python train.py --num_hidden_layers=10 --experts_per_token=2 --d_shared_expert=64 --hidden_act="geglu" --moe_layers=[1, 2, 3, 4, 5, 6, 7, 8, 9] --n_empty_slots=16 --router_score="sigmoid" --normalize_top_k=true --balance_loss=0.00752 --vocab_size=32768 --tie_word_embeddings="early" --optimizer="soap_variant" --beta2=0.98 --train_tokens=294200000
Below are experts of layer 5 (counted from 0) of a mixture-of-experts language model. Rows are named router (the router's row for the expert), gate (a neuron's input weights, with its number), up (a neuron's input weights, with its number) and show model dimensions 0-191. Each number is 500 + 40 x the weight over its row's rms, rounded and kept within 0 to 999. Numbers have three digits each.
Before each expert's rows: "gets" lists some tokens that make up at least twice as much of what it gets as of all text. This comes from a sample of Wikipedia text that the model never trained on. Tokens count by the router's weight.

# expert 10
gets: " in", " at", " from", " on", " In", "In"
router:514482511529472474538483505548537564478516442497534530503526540533509586451435477446488511526581480479520519524437527472475518543450437559506529508522424566512455503524445463537525565508448515496534491433487489486490548491591498473449520519510525530480501474525518527570541565487488511523550544447507535556485468436510459487469513531528477556439537449521473479411501530494483505531485523541545548482594592441518459559505475465545420528459509428472526497490438496478564488468463523523496444535558504571445467390447479427515485468501416508496522448480506451461509453469543544558
gate1:445507511478555516466487494524538518450501439535515479514515418429533544509462445437592543490544543489484554541525551500529524494500419488433433505502481508560545515521476471432496511547476529547462499421396444464506534461532501542474554584556444525523540406540539484485504489499534517485554528515502554523467459377517492516455475499466445477479555442518535506532459499518535485587528479481544515539537576484569461522505583469506497511515447489467454498446484496457483492411474582481483482453538501499491527490495493456544519494450512467485508500490523484577515608503496498557
up1:529521517496431548505550515467461408499537542449478525502446616524464502460554542527376464454432442474519472442475465477487484521494593464550491501531497516418426479479565490531512507445517542470523481592553489500467478526466537473518436453467542496498485578486473495496497475544497531527445493462505436431518560566498556478511525521554544478539484585530446424488517476485491524455500559472459459465488472510471506469485467492421530480463518533519540524578487526531523518576501405471507521509436476502486500493555503503493513486497553501501483497479498490466472389468514494416
gate2:439494426523499483501482503495530528466527469521544572537532519544573505520540500448490524461522521480467439449481438489465467520465490564479512543478512435491553464509546488468488474481410519487506471456510487519496529475422447559503499542470509581500489519512414427462519454492544541523556540504570456429434451402513543520501525549556439467504506411504465456500527462496419444504502581466479471518459532462562610492506528460490417497573519450554477509549459587519432429552497513499433475487480460528537500538484526513541479508526469515442520537484522477462479475503541548515
up2:562529496539475521517513527564475470568462491491438450509489463422463520501436450552508442563506464531503525486534582537535549496530539392522529504541485568489465532514479496504525453614528507497460512568447530460471461509559533460495549482499472461461524499494561536520458525527439453459462460537510470583543517576520465470513414450397540518480514548481541544482466450444526560462523478481501553545500479537479394490518497527489545492399495487486545486459520459537561553505474488465549528463503592534428512483486433524485504484462487451513441504488508498528490514467489484454
gate3:517530554481524534475554535533481499538528524386498570462543544518522597482537439491444503439534437542491461515518534572527542576524446533513462479551455560481502451471464527483516534461433482497519475459528475530445501495519589598538533498507486608458531501479490486565513545482488462422477458459506558502457501509536464525529509441550422468420521468538517453493503510436528485434469458505479555517509523448506509490407493504510522543531532502494526489430466499478527545493545518533484487467412459522526477445466519587501468554538419470463525498467532537457482522550492490450
up3:469498445537463466514431494440507501463474481508480420493471496493455396494505590528571470512477547516496548502502537451476478430459526455472500559455529495516506574507480496526514437541529479530394518564507524482534494508443471430425480466501571484512471471511497513423532415548493483560509489509486463478528463499452526479497491532457541540525451508453508524487504471579395492533529535470550464526481478545472431561594534464472485466484428513559487571596538527518440466522485435467485518508544563486478502510552488458497514440479569480522510475509470457522551486449478524589
gate4:516469501448566541551528524520520467511502554539530512612495472489529516536469504499550502505523582468537608525551550528607503446461512513520573494515408623519431520616460490406525533556495472486530493455529508496505546490465489516531558453490544515529525475508566486514496449498567488524551517543487516495534458528521487535536470579528561539512520421479575486520530498434458501491473482537506469499514533425539465490456537492513491506483452500460518525517438448508499474454483574529516481490495398523447548519515467548528518532524501560535519596490518539511458506506509487524
up4:528450500483540517529562507518460523511506551526535513556532481464537522535461483525538499493528580413526556517548601508596500440439515531484540493486414566510428499588496513445538513518457479482527446458506507510474557543511495539513541413472515498528547447453530552496464475522551472562493527525515483534509422569514480504508493537484611550510553487498544503538575506471475494496467432533510479520510530370530483514494529473530473506463456466488495515491468453477482494528448583559497474550563382487438517536519505502538504568514493533540505570466538535525458485499495447509
gate5:514449398501459502514459445505469559552508455500544532496577518574501534540478465500470540569568431509480551514480474484553546559546484480509516494487517487550437531459598518537521496538504431477462509482435471494508464479482468516444526432459550479487548512489510508531582483481554468472498482503568424534514493493475465484403495429433410549493513452534533507524457573472470434515464474488483581514463498530532498405519488504523438466509529583556452509571485451449511505522528442477507533500518481595498459548507452500509432463453479496544532483495481500490455547516527529559
up5:477488521469480497495464446511515481537501534528511510486542494546491489538530542528530439468477441567523435469474476476462453559494432450504520427501497497608481539506570453546528523541483509500527510428463462542535522474420502539509372439461557579469469458488492494528493496465604523520439567509495449429476490487500487517490506494564504468473520492481427467511490467516524511487507502494491517414415462585502538449508510491559580525479512487438571484486527504501503455439555490498494468498540456514483411486518435528453524454512521495517575427505493504468424414531579495527
gate6:511497441537454514490565461504473527516443516564484440539509481540505531528565491555457520498514492501530537509443593544481474479568478580472572579543501465459481506478468469425583442513440525488568526475512518589503543462524431477532458511498541462547557510598541480531414488502562545482510507545505445532484441505499571447482443423488564519481477457516518538510520413459522491499488487517546497493529484486441531484504505496556470442508551478492445495491490528547499530491496494515570514534524475450447520488517427458534544505475425530594472422521493467508499478446568469439
up6:498519501498521528462483539556472490508520495476475545476495510538529486508505519433513517519531545527480433526593438556481566454542556454577392460482496544509541552541567528525474494412544457489378449534469501501475498528529498529532509447503498551463492487453424586568538463522516379525478509487466556493532520491566436497522456523465451453544518518485501459542537523499529545518496548522480523545519515446503530533560513543555557469432450488456481504498496502493493465490501483477484510530491527549494486580508548567544472529486584479396533487458560499495464508575435481555
gate7:461546517479445511490511521488511519529442511471503502435563563549520400416498460565537506508497497461516477470538533445477545531543521541574550495455475468539449543529516460525447521487462481509445512486459513531432481543495485460498447494547568504505457485487460476453576487514444477476524525436527529499498536466470507513529481502572515481485487492485482607417542530438481481553539460461500421479567527483488540457464445491463467471460473491592496496535586491431532485556486457600449430480478468506511505524489501520531489497503476609444563519465403439519451503503535555541
up7:468556541459422480537480531498529522477425547464520447451540543535519487442535499543521511483453525469523489502497572498461560510489531577537561510483510431530467532481524521552489513520462455514503534472468470552464484569465465501489466524544523503521484479445432493403510455488447453519538519442509581512463569456465509501535508479551527487466476521530496571466554535481444460560547415413484427467535497496458565525465459503441461474485486504580480463506541534477514516579487499624471418486460496517512467477483531518534451516518487580456544545475471455494510559478562580537
gate8:526500521510464533480519470487496465541482508567472557512508470416525513492465481511468533575451525477478474429494552479468590514529545506508442483379510532414505447482544515478483556497509612502497520497464457410493534554488496430578512472508473521580549600547439486473476550519475479450431502503500496488457485499467467486465450507453573463528487575484542450506457456521508572521469439532569494528541531472575498496460464559459533491526513440499461491451510544488538507529390521539501473475539444514547470464454544464506509523478506475560485494472465481536478426485469463451
up8:499560497514507554442537514441399405554500456543468545534511463449511532538420464538466537548459516531518486433479522497437561531523476498560419498451493524437528497445531464470517544427468640450507491542467428445498478525487471447534530426495508507558544515550437459515464527514475535520459519472510491494513540497440485494467476508453490460511499542495497482556425545543508479536514526579530496583542522470511545396489477595499459544483516499562491480463456511570489512503452528498503458482543475471486460490498539493543537513492545463559471484515470435533489429476490464487
gate9:588472487528442470557492540429483524496497510516512432509465546459512429515503541506445447515501523506507543473519474473527502469484471534550541450498484545551489537442499438518535617494520467509543444503463480539415562488545509472441431538401514433423518490574483461534479479489456443422511560456484544491523502510501572471589475476492599498525463524457463566517482463432518504525495534469516536400480535500522462471520464521484484564426536470458517552516514507548517546512490502485523512538515477556580505511435500493488501526594491578518530471491499475529522507544565546483
up9:444477511434568537424516494572521450549506468463481533490507445522476564469519447506560526488498472482500522520465548520480489508551506465468443540498541443482504464512501573474504415521499545526442562497533533499537462501434498574577486442588538548524477469419484497466513467417536558578456483568579462511458509478472482537404520525485419482430540483507526431501488567574509460476546437501464501570483495516490505521485537453532476392534460572530522470537553502481483419518485523514465479471517500483446531460546498496519549495433520503479517524526482542478436500491487469533
gate10:500518514458455486566525521476464483477485532477512551490467564472592485521549520532482493572592496507550495501485484460506517487476431521514465514498496524485503475501479542532479514507495473507493520414466489561514563528542434502481530496462513485482478448547439479502484555482494517518543508472519476522575494554478521599485496423439512511425497466494445459446471504485537596540507535486528576494490520491559501520512495518461477466486340483435474478454452530406572414443573501466479479514507438553478599441424468540484452495468469509536587446539476466491476523510509484491
up10:458505485554574551417507503537473435460543473498521410534477465479490496458463510496532489427494508478475493565465489534508430514516530498509432442492479458482499523528515475450510445545465530470507466597526425398497447478438552528517459528526483527530500507466524527512518445490484467482494515515494467490405520515522496462551449528555476447502497535497590539559500524519460447463536483517429390520541419520420482490488521501533482537521613532546556513537549485568430526479437467501489531486537523429553419536554521450522508538499543504460482544476485543511501470461512552467
gate11:446532483492470533520530471637546526446502483498516542486426437550573475508440549476464515476469540467512548517462511487559472523489470570473555455479518582489507532507434435504512460519547477507481423536499472493470490471536528480488569545474532438523562525507515523475512462513572556535539552534527474541561511469537532520481434464493497587501518489483484404464474549480424498478485459494478496470504524406506564464461538492516431501529500483532516490490513442467467471433492489590496491444566488515507507537439414467527539523522506526494491459449486583520442493410533571532
up11:428498511505523469529524480388488476567510506525525454469545540457456440479545444529563520466497515495453472541506461503533532469500458456466477496526480511519433462505594556494485540449465459491494576538489511440555476552415453474515494505500416578518468451482505542528548559523469486483469511505490489469476463473557491516510575537504516496517560524508500544552497440454515536488529544542474554524453447602543499546543454459474534570502493492489452523489526588484458463562518447355512458519526481468469486509519534504557524463460498504456522524567545405535559524546509488516

# expert 40
gets: " of", " for", " to", " on", " in", " between"
router:449497537487515445516478537522506402523460571527527531504531497461507531497496525427578519568513389496503482501462455509472568484469439530397444487519519481499459491475541435531528489511568512505457500474508497465506475492501530501533447541453537551511477508455496513501512488486480507503521537415521479602559512509486517509483432551497501512428509455459492556534531430499558455473496546477462494525459462550491480430527458527481503501516500485450471457556407519480526447482387514480495421437447558470527506549532490520514542512479530510609591492500502592478524471534452583510
gate1:493545499562489424479535519498494487523545469555557488492506479445480516582479494454467526594572477476533513522528522496501525467497593447478544462510493506495483463503428448454568534545469514437438466575493435493536523526479503580531540488471573501466550471488549534439498482544429509567547494574463523499523537532517471464544433502465525486516517494476510478511484494519509432501569509554517505475525390491491557482574494536473485514475542524508585529484409514516536434536551516456569498494494570480548512406561470499553558526517507483511506573510560509540526546464516580495
up1:480482539485506520569476448587430488555519566499499540389508507508488532538483520485457393430451574499473492535438522475498461531460434497511485522545523499531488497492486425527516519469437480560532468467546505534547442491526470396461418522464481502462498486503390489470481397516499541506491527511518557454473556525474495534488521499508510459453459551529492446479488423449476510482466521480526530484488475486490508511454556528479520498462465536456457447549517418508453517459451550471509523477592437480559418522457480490513494445610488487476470502507554529507488567523535518530
gate2:531493400503529598589513375590509461518535508486531540513450458538496476482501538529541577459487517514511510475466535510424502516507476569511521518420507514555512528525478484564508536456516477486481570481432457502483507565453528501545450552486522470525514524474568479505463507514465490424468496560512436580487595409467495560425483447465540461518459489493505487545487468518482504463481506442492516530541506561494512499519465445504373470497547476473476441476457580516547523504475558542497466493521471516479480491504440474549498510456470543440470528477495514584519489454494481548
up2:542571528455460456526464447489449488479469490498492587526530474493444515538490489449460548501491451497539474555534463457478514504528579487514525489511535450473532539537487533460477468506465496557496440500472488469486580459573502520417509477462550509489490460512510498478454514470530470504476457535526477491558430547601541493515511613438530517547459490488577551426573507491518470451471502520571487538517517513483451531514503520554582515439500591463584497527459496492486596506504417469497548550530585541535526485411553536455471565549508513537497503492565490480541488492547527466
gate3:494484537597518598518478506425582461492461431465502492486558498579461468507527576496541566500578536548474493496506527517510581525483441436492535468496526457491484478438463459460483494452523511460523485521474498469526477448445522497448472444541469555530482583490537479508481485586487552479505518495465609448485516456502564556463492461523491430488474494463477515548475477530514452477513531540542550519556462535558487537458476410430507464511555529481404510466513411472491529487511476571532506551462572464574480490481517511438502472503486546517562462508451529506470469460489515468
up3:524444581524470421474445486466527533468475529502549494462571449554499525503456492439525461521534563475420540468470560508471542548496445457506513534506550535433507463436452460495453475404553463521497526536516550379514480505514526535499509497587538461559447391492578537453519534548471483466456533439539574501458488481518484476453414465468496442477547490471531407519444524535552534470487527523512523479517473488533496506483499446478493515570568548487478489438475468500497494481415480488458495520553530501471486510463463504478520450520480528513533579556469502463563488458516510496
gate4:457535415473438500583476514460473506564575445537493521494533537516517467449453510430597526528459418487488527482483511502473590514509461514521485484492517559504516524447441464556473471519467516526482519538413554491561553505427536476519503562459535453439581491426467503396460503533467495510493567494540461477460505497499470419458472497497459473459476515473533486463474507486397524511490537483451558484554474516518439510562417555500512457529527512508499557456510516519480507481496510500549400517482477552515478465527552520461508507474542534579447497539506454467573550516446542489
up4:470488475502401507559550496468465477541559500475496560527543534408473432465460445474560530530529393543506454559446514502481521540477442462565493507598539515504478479503424481569483435542514503495502538550417565533454542497456574530560493508515546540456509493508535520482526535588486509482475510445522470457556477540556490480525479505477532455427501480451512506512466462508440496545444533512454535436553492494499484510539499518507529477523489480499519540445520468511460503445502559469597456505454568512484498506516538469502518487453527540616445443533506444420553508492469494516
gate5:458508437477470488572518510489484450438495480555540544539525450469439546501542489476538566576479485508538494495494538498474560548506551428538570503475521477517527426520513513549495492545516534430450532564390563517461498539486500564499503522491550510534534457515536579412486534587496519558478478504498469489507468532535442507454456539475548490477515501499518511487553425520468577505446580488528492530544523514503473494489526551528558492476451488456447568490519563419548477498479433535561463538507525507547478490466483502529627528528484475537508482519521463459474521396473533431
up5:497459568557526484417537441509524535504525499483458427467472501495541497442576460522494416504533541547521531437521579549487522475513481515423534537521492483495476628459476487485469494484479523527560510469511493482494469457482528452476489540492446493485397492503506433555486484449455493553534452512453537448523594488424483509515496530464394469506517547481490547492486608549480484529525441504580535527482515488515507419468540423507459567484567522564544559511504473552434540477466508556462485483483498520531501494534496479486501465482438603439497502506539528519478465523469476511
gate6:410523455554505468560511503584487454513482510456393534461414390580525545584506502460518536529473464530503552565553540508519492537597530555539503494520457411459481520454546510562569477496530514495526562519535546547462457501495474478502488448459412416474417538533550420498454547500513464475502460494492471537497435527480537458489538453469523483433507459506506481463485524476480500528488483457542475514526522502516521496571446547505527473442555564514497484509443522538518472523498493524516420472552517444441487497495413486487493473470501497445471526532433529510480485494465516517
up6:434481432529527520497456490534535464524454432493453464488508492474508499472485520533518539567499446477497455455496607520442450433500532466568578539526480502505436582534556553471553531496476494532464559506492615583505516476544483474543504411571533489495462515517482427485470583433469541488468471486562486538508544489426526508506480483494538513499531468588452496496523517521441477510548498547550473516611551478525479466482539509526472467533483511508532518586518489479585480505438573508568489522487469462507522495500557543504485483487460521519425434514436568530527530508510490508
gate7:496484424575535489467469529517538445487574466464530448507533545525539519498466464534471426515505467448457525523470483461553500487499439499506527526500497519459525558432448541564569510529500572499498603482511503555490466502516579501528477533470532476511481530496506517502470466488513538467517529500502537488512469466453553558534481446493587460506502508496431481453449406519475502528544520555509459480469497543436514480533439531499545465558509453442566434512467521631471573514537562561435467508479565476473474417444480498504479481477454550495525472386427528472545502547512492497
up7:448479447520520487451437574530526527502515453460492400500549547566531516469505489460512452511527522450463456543530445460555500492473422491530474464493513514448574542446441516500530563541500462455482572546549522548508508534505615557480510485436505575476435525481536528470417484501494488429538490460502560453489516504500518513566468464562557458537514502505445467514447468493530478512478516572506468494491425544514502470581477516507549504511514479471594473481450507577518476516500503529408474472484562494465452502434474472446503457486442485459553500429475593500506470543514543490
gate8:391415495525535523456484413531490432531535466484482469514429507553502518438489484462490483485549478523475448496436426590478454595497474465477398450475466491510498554484483572528462484493419516479519519443525531513497458490471508461460525540528541496500525524517545522519464524484502522522450500518536494503571525539466472513545482473542472462515518467525524508514536450435514496439505527457392497563476435506552586539519439474557502474565531468566437509471555452518528543484493468461435512456547506456570489521508464423434546498464479457565512490467440513528512489467465553476
up8:504429475564551554514530490489479510515550475502498468539500466518531522555508506570489462442492426544558456487481494612465514536509542490481428550466548544495476494454468564524462479537476453482554505489489535554497465512481565535487477499482442402455480507461455466504433487523471512542476470548495455551464494524450526523476523462495517444491498540489564437566518491525488513479544501493500395484543531457516564482532438499528485480474573490629456433414514546433468528588526492530524471530565459505534464515528520445485544539565472483489505448439436457465483534526572526483
gate9:522468529520427512478482501471485512526496470484551433522484512503511507480366559451637541534499468488535404513518466505457515489447509512547574480447549536510483436561487488517454492519495528444511503464503523487511473449447474490514563549499557517448505409509456438484506577509411543527504504523508503508430414499471519422491444522529465425510434500477566488510495447491485526531502520559514505520573533521516522522595465513441478462528509551508470523437511529536432515529451548520545445538513504496438557569499462537516547506491494494526526502457495520480480457560449579525
up9:459480525501512511481564527502534508470529524477549593450508433499441547514465471478574543514575499518524520475494467505449524479511557506564483515527527469525519461555585501410438470472544440580470515472526570478528502473493436483519482503457478554486510443481432532534473443490499504540492433460483475467519450519399561482496579542428457528486443522573499520501468451516515574452532549538545459520500519521511481557415480447465514552469496530463445486538419479526467445520456497467514493492520503453500463517540494477459559509438484502575565570496497496554535509502556392508
gate10:488480473503485481490466457461462437498504465422481509470534505520519494476411531538551463526501510490500490420488520531497507446516513541510549529517532550509475460481516489481569512495492552483531487487507501516468467476464479546497564454565551522411425545436554461522471543526495467440493532529497490465444499440544588490529454495573521495430548440418488494473447444550433531527590551452461533460536508573400497551489503438504463479513446545458537525470482559498495575547455500481500552455438456567470518516510420460580472466531505547553465554467544464466507544517500508432
up10:532547558526559493500493496462495507462507592466452459489521523514476454492503508512459477448516471508454481561569490477520490523539439467457507537557451412535540527506403490520497515550464474558491486533546531494521489519468521528481477512457468585497554507490471528482517520540499465462420481491447625537503555514489473477499574490491454480540462550575472491455536586414544429458496519481493428513490543457466484470526537476468495578472528542491547458522506463476423473447549392513412421493548519511547443554453575488451503485489489486430456489514532478485475531482460469511
gate11:468468545551511514399458469498509495491529473575417473531447528450490484410532477482555509536519528474484493545514484488474516527454497508515471498456573530571413487441485535515585481422557535487476473451477407517496501460440518482486528485562532451482482530499545501576477526548517536554475484481518447537546543503493477474481494476531465500449514460434494465498505492493472424519512550560456516505494501559534520505478528481529520551464418495462510504446493475498481606409454448520444531506484485508491499474539391485514507485472524499517437520555541589518434543500381519563
up11:435508488483520475527449542462552473489474510455578574475553415524428591477513447362520486491520508520556452476490465514558493516522447530498441470569534452470450516477545475479475598507490444571479554460472534500554524464449442556520491559444484463531542511507504452551521457464501534455564438512490502493479441467454540541499516537482490456424466534536471468494489477431536546471481517457537503539467467500523589496479497455474565542487533449572543515552492500450523516507506480466502430464486482465516521567487516507485557475496535499427512497513441491528510460577458527440

# expert 33
gets: " to", " in", " and", " would", " for", " into"
router:466518452514476545467380554431550469531531519507489482547481567468522501547551543520550483514545444575472483502480453511535487502487548557537482496517547428472483542470539552451510486494477502465500516502497494509499564517573493536524523549480497514612465490492469500507475523451578465475590518443532434536463485527491546454500498517476495459540455468528500445565466493521458450471538568500473534572443521549488470484460513480513451492494540431536583486484523568484562455451448526548561581527501479490488533500519502414546465442558508459533559446551532408543535560484532479498
gate1:497557509505461542571460500437497530426586496527468558474501519514523457487498496434555541403583513529470504461553477512569551495464534515539499477437564487470496484496560560492524480509548445464543481455459526439487496493536532438501492533466473467477482529414536504490515517549437444567552539513474449477494398427521473523523471424479514553506452497451505517482484439520436536483537521510474504494551526569498489499520542477513527539465454477457454521474524530387515445479564488519491495452519475536502377534532478471519516503494516487504440572584495523487521553447543445538
up1:558461536469569438447507507516495501513525566549513470537519488485479577518465523594466494561431483448605464462504478445455445504499510498474529497506435493473543577528485510459520567419519547510475546550516421482476465520512449567510453484531554539490464476550532443542468484501566471455443428495537579533519548514536506518512508578474479458538508519481524523455491515531566435499441471504518484468452538477476573502542454461530506520489561522504544503463501525603505544529506521549555461524480515482498593427459479528457490504467513518428592491416523463464488465512488506513
gate2:451449525508479537561491474517516472475468427450501534447523448500480528529550531487526525555474499485485422515478514551411490448523564503496472483505535479490559426542506499491535543503529525465499514577468594497531478507515502432495549496507531580448504464443531513569471487538578483496433536508546491526560534491461406450555473494443541465470512482529463486482488446555544508541532409579475504527566538532521460455486502516482490520514443417517508566454494475503493511574487503548450456536521561507562486414426511508554564475461487464499548561456488455494420557497490555455
up2:481458539504510526532487555476416465456451476486478477482478490491509498524542560425502515546492502518422466589435437546493519470533528513444440471495509520491454534500493499469589480454501459517489559573504514527492533483487585485528575536470513541416522492579476490550433514487514498534495530457525536548556557562503525601515514450468526463517532533616517502481512528498522532499541472544518508483562471506547490489604544467518492482504446468540582500549521499472527522518534550509490532476498550592568469439514468410489535497496443476440497498456466495588561534533530493448
gate3:541468499507539529443569512549573445568472498422475561547509614529530497483484521503476515547534493533537467548510512512507464496555532537513572468486462474529530539548522471534463522550498463490476462575463533619460444452533507559501500463492500541528493463488528453466472440413552432442502478511488544500515459490485557552499468499458440486493444498541521504466512479567485427461469497470549486560494526407481483480481576521540469536424490446533599450559488521461458423490532462475549477520504528545528532494473524558451496555495455438500494488466548453477516533529470528443
up3:564482478498546464517470485493520477525474434529511508498457577490553545455447498490461484513534485524516510384435547547586421532507516544528538549510465466483553544441526459493513476539510521539533495483486484542482546448527426507449517447466517479533475465527476548476538438418510474444511560463504552509521463519470588491516483525494475474497433430506468541460496490483540406531489544439513421494413512484472472562491472507488505545410489536500571547523474535519430518466522429549543490517539497524536501534402500460481497478537438474522524449511602480474517471554581521513
gate4:534472506489499497521470538519479538522499569491531569514448611484509564539499496500472584471492470479484567452507540534437440536447560503548512471429489575536535457450478465563451512507528496474531483475416499554484476509484477522511493466487540547577535542541494582589510478439502442503512541483527458465470539478473523594497557618501541499510464534555536493540547501474437515488499479440518494515561443522510545571451486514421522452467543498541471500536513543487519433472468543510533454568434509513469468540478496508473472500539495481504561449488477540533439487469482593437
up4:493417505450523525537561500442515535528494454486495486537560472460517547445571486541510403480522507515454546539462457496510507551495515528507476556444504516456508475506525542408493562521517444555469470594511513461555524519474467454510534538441521398479482458500464465497414507519471523536513577522538502458452503505446513448457490498508484480445505502484468396457454511487526459454480442533497547479442582484495490427498548534544562499524465490496422443470501490508429542529492526528479487537514496470529559444530540528556509497459483408483462533488485489472596487494565425577
gate5:482545490492476524426575569504546440545519492528444456515514642473510552526449481454430485507549511498509497459484479543550443405541532555505502478515560483500494511505401481428526394534557580568551467469538507604458463466497446471479457511500488497517578500474544534486524540537456514441520543533420462543568525488503488485538529520492509489499426486425472562517547461533497480482525461439461481468499550420459495485554507431485540453489502475551498500451504492531506515477520494522532506500494542425489523500544441489486474521488506515528513483438482489553435453478460508503
up5:507431522468466432511501539543471451436512513563542542487524500548498477584510477459530414462514511495554529476561534480441522473541463413531448550518559482524434468466467485533528529473412448454515462502540513487524540466478519504431573545465485443475464437451458534544550471492531519414473470509504550413498491515510491580489519434495499524523499452558505427563564520496530438567460518548467499486517522544503549543482510517571443490514454523440504486458503462451524479550585492482444429479454514499546511494437485497503512500535583479512474479510500541404508547560526492529
gate6:553458516545510537494551539540498525486448511503437558483482544579485575568486544519487573558513491498477547527491540495517471477461541511492553464475453522434558444494455481469487513497428444401475482494453507494508454489480464470512543474500541497522565490562457479559542460499473590425514610496522512500492518494485536450480601516519472446505491538501485423485441520492508454416487495499581459510540564423487531472446543540508489502549499440490439434513503497555541511555437473442556503515523510486487477499505499488467467469535471538444561590446511436518495548462548529448
up6:521433539535474535588482519537496528523452497512458517454449533497466505565494507434519510500483508567484512583483485517521462541529493505478555413440481502443564466445475566440470484522538548459499405413510497432484496445438478499461478495557503458518551497580438533511549525502549499471462528503488486475469431492537556491550620453543411466512438540478464489549449513467474520472498533517589447502475568502504500489520523500536542471532449462562440498553530455501551479530456479533509507495532429457533457487434524487495404455480534513481523570519521482512479566506533492481
gate7:483496519429476484540542579558513514458509475492510527492498493528449510522476483508460491461463476522511481475508578477514506432560554473546533482454447540557488486533424480550549456471532524474455585425526528520563532497499512536550505530534551543440550537477484502461482421463557511497493541543527508511498476469528420448460445509498518460503486444552540551522496428505450540518495492475603510491485560459529490541535511534521512502478569496541402520528487510478503499517569519487529546472467506447583521468515518576527551599527566515418544393451527451448511448558447533523
up7:465485531562518468532522507461496482464514476518519523522519503449527488503557495487509470472475509446536445455522475447486467469517496503509573479440572476558557503471510527467495486589504552456538538440483453483536615536480412470472472532496466452455456524523542481550417568526460574504587476469479510481531509513500570522487556544442506475453478547425446438517476458451540520546492503501422526513493485553423501499498485575452559528505571508509505533510569512490464559509546459447537510478474440487510491455518459552404484443546560525538448553476450550459502523484567430507
gate8:456483436538471475440531528527517529492503511474512522529482515522536513512462399479481555452529497551473554480581531385527508513549468521563569464545542528405482451461462487450504457459514535494465511489462586483490472422523464561493474534524503543485394551489484492505439529515547482557463510491486551524544543493554485477455536485452507504499488456513582564493517505584444512515479497502473437565513506444539597505514494452447469521440537497462478493481512548509498540540452514550435448522493519457515520554480479456463457512453511497494551419479527458493501426414411501501
up8:529486499422490518543515487480559496530533468475428448448508554465543550503576513453473526543497468470537420542557480526422462551546546494544410485532483486560477514602490526522533505440507578467481488470601460557534453548471519495526450469514481422530474558588508490459468527509442555475504512500514486489527546499465490572448447488499457463479469535464436515452548505505621515513484475548513513448552452497498456492496501543535566480542479485463443513475488492481503539460548498511578506506500452472504540470475503519552519554568405528430541509507528560475463500501480453533
gate9:539484555588494571501467496477480498454550546445453462550496549520522558498517448485470530501539524497461465490503499499563488535512540473483543527580386570448443527513492426493536512507517581493551518482576480440511443498482523532559572433519478519495463552512485494477539585488528538511490457454542543540524525430511494507545599463468528432581478523527548476505513553544522567498504563452460461537526567490544444521518504531478480496531516542511545525412475528494501555461556509441468515483462551461478422504477470519512481500506493529440428597497484511538475425501506525484
up9:515498512466531476460529533541491414486492497460511457507479390513464527467501467512591519560560479558436475485432515477524506574499530510535513500435487507484444501495471470491419502551511560509412493532466510521487580474511478506540534510551445528522442469465555474511451378440485526534502460524492457537519527458411527570545518491448550477503474517530539587473463471477527536483503452510528558540521481545549435504476470445504500525475545493504494500576534445572512481447459482457504490523537459519591530465528498470570444500478535567522503426479501501526483501555575420470
gate10:569528469466493453524500459431520556457508467495488559528505450442495470543505462471523479461494531486486460440461546573575557501467524489456516454482493561453506453479537455464526449551477490470549428497478488494470464551520504510456532521527522631507505556464490492499473520541482538523476593440484510449454452455507437504509416472510563443453469511424470535471468504496508543513485551498452515532553445500523520464491509536507520511537445547493519582505539497467589509393521551493496519513504519484483510515553398503560547474471532508557498497435495468490563521373559485522
up10:532535479462429516542459467447533535386480498475536522508568508547508483518534526427539522476454493470467503518444541587560506489524524522483501467546450599472449488458532408515551487540485527477581441463521537492486484530534535479509492490540548525499520524488561433515518515546574463494494552433561464504489510481585461527465531506595589470478450442475492514473493511436543455490428531472440527532564507587528512494461561518434503461486420541451527515499501484544538488415489481460458468539501479517531529483514428490549571502480500526545501523471496492447548477462491461458
gate11:496477504510434563519479460467487478448483468552522543483528520500525585495455529481494495411475540474574505566494466508448528493478516561560500495512548470412479512467457499451459548511558605481501536550431463504498489474443518516494555499516421520455528485560530479567448441558569463504529428504505494447523473507587524547515589506563497539542467514520526471508467508534440479514542515522432518518500546439512478504458502469447531443512492441457498514478453470401447476514481556542484455622509518504508432510504511501512487452503507488562488431499481517499485426462430480429
up11:454455447461511467523440549529471545481491523501492534546474585471490522488540507506494443556468489413401533422524492498517528493509498532605579491510456581535539491507467508510495491510487468473537563468561467477503527508508484557467487532521428380519450567514507453510495521533514422493537512523566472525448512532436440467488459463469495431471556468475553512510543502454533512435455553435586407523463455500452534562545496498547470526501556553523489471437550545517491507455524474541508500484468488539468501515454461491540498425530556545459466508470553518480511529482500577541